config = dict(
    normalize_top_k=True,
    routed_scale=2.5,
    n_head=8,
    head_dim=64,
    norm='layernorm',
    positions='rope',
    rope_base=10000.0,
    init_std_down=0.0,
    weight_decay=0.3,
    schedule='wsd',
    seq_len=1024,
    steps=7784,
    dataset='wikipedia_en',
)
Below are experts of layer 9 (counted from 0) of a mixture-of-experts language model. Rows are named router (the router's row for the expert) and show model dimensions 0-127. Each number is 500 + 25 x the weight over its row's rms, rounded and kept within 0 to 999. Numbers have three digits each.
After each expert's rows: "comes after" lists some tokens at least twice as common just before its tokens as in all text. This comes from a sample of Wikipedia text that the model never trained on. Tokens count by the router's weight.

# expert 60
router:490504514446517454509500480509485416488545519507490540530496513533475510499486462517534526456516523483501494508520543534501457480469474475515508469523481514446492468495453509511486472480451546474500520526520496536536488475494525514472530508514481475512494549517462472466507548509471447465512552519499515475509444517543530465496513455492492503458563509498481513515564517488516522551462
comes after: " to", " for", " was", " not", " he", " be"

# expert 58
router:509498520490512503496468503481523507475497538474503492491491465511512473500496544481480514493488504504506537515464500520515552461521499541476503515518515491519591549513491497508496498475472450489467538517533469460501485482483485499472518547505494484523471474527516509532461516528519480499510483494522524512535495513456530537458463477479470480479512484498505497533456505468528455533516
comes after: " the", " of", " in", " War", " from", " Russian"

# expert 124
router:487545504523483511517475550502497493496485506473494498492494531490523495493494518459475492526516513506507525517531513524512482482492530511466499444471520472483453468512475507493503527512520529476510515509482509530520487495558428522497442474537550454492507508491513440523480514487551483502498499532513545509524488499512493516449519503496516482509477481470483429442473537477458540533503
comes after: " to", " of", " in", " on", " from", " for"

# expert 104
router:476481489515516504520483472477511492499539544471495463497462506522525465448514477486519532521495531538493507519485506491501499477481521502491532513483502497469485499486503511465485518531525512464498478490513520476477476509521470502482437502486537508522521509527517497528532529456499508457520488513548503519519499507506494503479494505548512497496488497503443504492508523514484502515532
comes after: " |", " ", " 0", " 1", ";", " 2"

# expert 109
router:563504520510496512516502516483506477469531536485508527519497514494482515527488471504505456533490494504518489489504512493497490463493442495498499483505497464487523483504461523506494532520466483498456532510510499481472474491491526458515477509486490469516453527496525500479492545455502521490518510488509485520479453518506516537508488482491455548474517460480466519501459503513538459560512
comes after: " |", " 1", " 2", " ", " 0", " USA"

# expert 37
router:473503466517498494495505487492472531506529476515523463531513468508494501537510512497418488486537490511474496506508521487501486497467516459524549508504479476503495474501512498490499494486520548484461515500493531478501509510510499484455510562530508525524520510484474516513481454523497511483484474508488444483496526549470522481472546503521514492505475526515485503499489501480467475542486
comes after: " |", " (", " \"", "|", "(", "/"

# expert 27
router:496499524454505501500516504498457488512492520509549535502501489498468449488510495505500493508511512477518486513527519540528480473517488480492536501474506504477504508494482501502496480490482507520502563528539531484490503517533515533500467507528517484473494503451446485499545523488487485458489505517506500512507449522534520509501552518525494483487544513543466476527536525537501528525524
comes after: " of", " in", " to", " for", " on", " from"

# expert 64
router:470500487550502514462511520505475489528480515519497460472460461484466527533496492520493489466476522522514457458475528468477481486514424531446512493523476522520536487472533469553505524483516471518520487502462500471558488527524487514535533469474457502495502544480481485524548486496508510538472491468461528515477522511521511499509550476522475527526491475532514495503534471523544492515487
comes after: "|", " |", "-", " Total", " Date", " DF"

# expert 114
router:525467511519527487500494477496499488477496490540454478482478524530494496528461531512487481527486481514448506467495473516531522550545544484501494486520468525485505497486513525502484499522472538483494489506464507482438497463526505491483484474504477516492502501516501492534466526491496506500506474438465488502461550472473529507489456498508459542516468521488539544496515482504509497483508
comes after: " his", "'s", " their", " the", " her", " its"

# expert 96
router:486534473503473490512467568481500495498495513481518507490488537499532504480507529467491493527510529525516527503529497497489501472476526515469513452482516476471464473521476503487494509509526533481514522501490504515525499517554426521489453485536551472498492486489522454528482537486517488517501511538483541516534494513520488496452536498506507481506478461484473445471467532462458555515509
comes after: " |", " ", " 0", " 1", " —", " 3"

# expert 1
router:486563525478501521534482523470464490537533480502471506514464542497512532538470516531483452493484497512527538495511492493504528443545492486438507571494519475517453490480527540493522501471460527472484518507472506516517498503542484544487471518488494519493502524492507514467526540491530491511534514485530508525522497495537522505497497526529488477485533497466443516500514489430523515548506
comes after: "\n", " |", " ", " /", " 0", " •"

# expert 112
router:486525483520481509452497532486517516488460491551467465501488475501480483490495503449522472503542539476502534496504500449456534504475494493555475523484530520564507494504489443518508543518549468458518513483500472512479526493508501462474513506483481461505483504505500518492519510553565519480498519541493487504518490488455502558521463479475484540529491482517508496507488485458496491467513
comes after: " the", " The", "The", " \"The", " first", " United"

# expert 9
router:501500501494489497521487516442471504527489473519429484487508512506478535508507505530497497489477489505517523499482522469494474507565500483461479515499510485533468501459515520525546535426487562473551486529507504481539516498542488529534508509505490510502485488520496511465515489491511469487532487485526493533468459479525492516460495582517517533503542546490486506507527447466513506516518
comes after: "\n", "-", " ", " /", ";", ":"

# expert 97
router:512520500506498510518475495544479503556493522498478525489467505471491469504507487491540493494504520498515506545489467503489497496473519509476508466493530481502504489433500451517462483523513504487531538496486460505503478507455504480517492467529499487489495503470529465507462505500503551450471503490491493479473481494537489500456495447531489503527507510532484464509472487523466499532486
comes after: "|", " of", " in", " to", " for", "."

# expert 117
router:482481471508516515534505493522512456465521523494511525523493507483503462517449512477505483498533483506487519521494486491519504453510546492524485504486484510465452561501488542479462514484543513491459502478542545520467491465556515505515493523493539521494501465466539518523534546508520471530517488501449493538516460490482502440527523507509567449467484525515461515459442473532487526469526
comes after: " |", ";", " /", " 1:", " 1;", " 4"

# expert 99
router:482538490509513509485506494479477512561490455531487516492501519490498482534548525528514517525477454470521495474484546474493526486517515433451444543516509535508466516480518466543500518439537512481522487510471485509475481519537495492498525461493513506531478508512504470495529468476519492504453499512508491501492487472523527549487477508522517541508517476502522519515521485504498456451496
comes after: "\n", "-", "|", " •", "°", " /"

# expert 73
router:452523524465520487518503527520484485507460486498506481506499525541503477506511479556452540507477511537548505524515516487469519481516454513488521527491535537488523500481494483502500471510542485483467517505512479524479522565535466500491479548520482462520444534509533472522492499489523492464451511500475485504494516456461520502480494501493487453509491495479508499460477518499474510480466
comes after: "\n", ".", " ==", "===", "==", "s."

# expert 125
router:487539458508469488512470558474500505501505516491514501497481535499527508471513528466492485528500532519520538502526513497492500480471530516469522458492517468477463474520480505480504513518530533479518519507477508506528496517550420522481445485534552477495500490496524454541492530489526484518514510540492541518535502526515491489457537501524503498503492463486469453478471542457467536519514
comes after: " ", " |", " 0", " 1", " —", " =="

# expert 51
router:503543532480503482517506467515532490474542465511535521477521543507526522515472561482462504473511505457560529460520516520512492476492503485469504524494498515506497510483536509508520509463491503482495505510486513466500501456508511511490571487503512507502506496514471475493487454482503466493482455521494508462494486548535521534467498517481510489523506556508512532465468494490472521522447
comes after: "\n", "-", " /", "″N", " Born:", " (age"

# expert 18
router:484527491511453493475528528492545497454485480514489471547490489495483498477484503470484505522531478482514487499530525476507528521454539486528482515510491530545468463494544448550511517492517523505494521435498494512440478501487494476485536499506515503515465542517524507485511494511538496507526520524544514478485529511457552530512441501489510528492530523518502505481485491497466468501484
comes after: " the", " The", "The", "'s", " his", " their"

# expert 52
router:509532511522497509557486519519525504517495468508487547507513513497486454485489484444516500509443495492447531511535500469506468510490495508461498453495508473502456497511493488488477530462486499512473512542521516514477507525497506520430481514475509455533488504458473536527479487478521529492499581521471507480500469523478498483508480494530551531516484496476511446515479476498493548525491
comes after: "\n", ".", " The", " It", "s.", "The"

# expert 61
router:511523471558478512498507475512469515537502487507510495481448482489490522500499488533499472486503516475509510500491519525470479472463475458484519524511466500501454492475510506495444504492494527535485532495480535488529503552483507522551493482540499461508515485456505473486558468492528521492469508463501492451498537515504492551519545485459487456522512484545500507473507498503551499477417
comes after: "\n", "|", "-", "==", "The", " is"

# expert 88
router:462477482558493530544522462495465505529517486536473541491479518521478488454522534525487492476461502493499531542462512497502512490512532450449497568525496490515458530471556495534514496473512482492513491508465484505492470458512507512500493497500521523475478521521471488471521503501516501506465484491550516496495504489522518501490482506531521464502494456510489515505492473488480487491499
comes after: "-", "\n", "|", "==", " /", "==See"

# expert 67
router:455494464472470470476503510449504561497535566514521494520475540480479495504467480472485484524473513510478509533525523484495504454494520520525469495496514494441484481481492503464497499510494484483535494499524496523552511533508486535505485523462492562498504530454532483509511516501512524530517475521500494558486496516477516476488485516499532507528479437547490494521478493508524500503548
comes after: " |", " State", " at", "-yard", " season", " —"

# expert 82
router:535539536488508497540480529469497467514485511488479485477524491478511476537491525496485496545491464504488459488505493487484504534523518498462486482533500509542502479481465490477523523493510493518478498531487492463471500494510482488520490505499485508541497481457500489513539529497516485499489493466472488536443475493501490477533506498535499513507530521501515505496507497466481500523497
comes after: "\n", "|", " that", "\"", " said", ".\""

# expert 84
router:482494474493484516477472524498455480451465524532487541515507480479497513549432509474531523507484507525512502498485516507519495515492499535493481474483496482456464516500470522475481506498493527513490498463538514513477484556527510492505511511490518520517487483449486486490503525529518465544521546483460498523508457526527531466506497498520492506510472492492481495517483517507516499494509
comes after: " |", ";", " (2", " 4", " Racing", " 1;"

# expert 103
router:486516520463469470469472534487503485497540484507507490495510528506490519532495533479495541582536492525525486523463498481504485489492535483472475468515510486487466491459509522480477545461523493500522503497479505541480465504495450512472473513518511466501456546522540477512497490529515475522522499529490515532515491535503509485466500524495524495513474474508485446498508509497502501490485
comes after: " |", " L", " W", ";", " R", " D"

# expert 26
router:504520505498480526489485514526507502465511463484509487537494521475439487527516498473515485498496516516491483442468541511471509535446452525487529492550493513526512502514525456516493486509514509501531489521489508495546513505508490498514488475559516484553451561495460469512493483493524506515492476492494514466490542513517493524475510510507481519530513493520514505483508516447506489514472
comes after: "\n", "|", " ", "-", "\n ", " DF"

# expert 127
router:510485512501516485504520447483480473496505516487446483489499516507539547498502500515468482504483472502530545512471506487504457507534497481508467546453508506529489499495533484534518542470456471530502514531520499474486501462539501537509503506491518494498518513488490484463497454480515455490486529515504510498489454485534521554448459572489551529517541528486523519540472464454487502480470
comes after: "\n", "-", " /", ":", ";", " Born:"

# expert 47
router:503503496524521484494481538533517504491556486509479524511491529515514500472462511453505493479474478523450503491495477455485480525457513510514481465497533493481495504474504509467538502522508480517491522473483512505481497432526490552471500495472512491555494463458479488536480476496511554514538482478491546521493544524474504470463469497502493518502483461500490528488503486468476514548486
comes after: " and", ")", " or", ",", " well", " but"

# expert 77
router:526468543522462488534493482473530477492564484456498460510555462490492519475502528500484469497539527558457472469497494530546498505561519506524503480479508452493488539481491522524486467533483469528491491485488538555452499475526571477500504489517532487508477481523447485489519517461506480487559497547484472513524506523481520497476483514512458498460498485521483477480504503489477561488491
comes after: " |", " ", ";", " as", " film", " /"

# expert 29
router:501541483566489513489518467517523491499471506516504530487536506508502494516498500515513440512523492430532450502531510520496467471484520466492496537499462498496533507514487501505471487507507489504452486495483518505462487506462513507507486528512507505525518531453485489492486463481518492447491460462531483479490517482509530498520463501542514489523502524477541498485491489510518540493479
comes after: "\n", "-", ".", " based", " He", " he"

# expert 92
router:515490510518514537526510506475511472473525480510468475491514500475489467490490486518457526529508492491475481444472530479468533486521516519502511525515484570501469507467527477514470485478504526499503451504488473506486520532491470551510509481538494503490510554546486467455500493455492514510494500470472490533471508503452483499509508532504481499526483487517507469479498503520493468471520
comes after: " a", " an", " is", " A", " as", " ="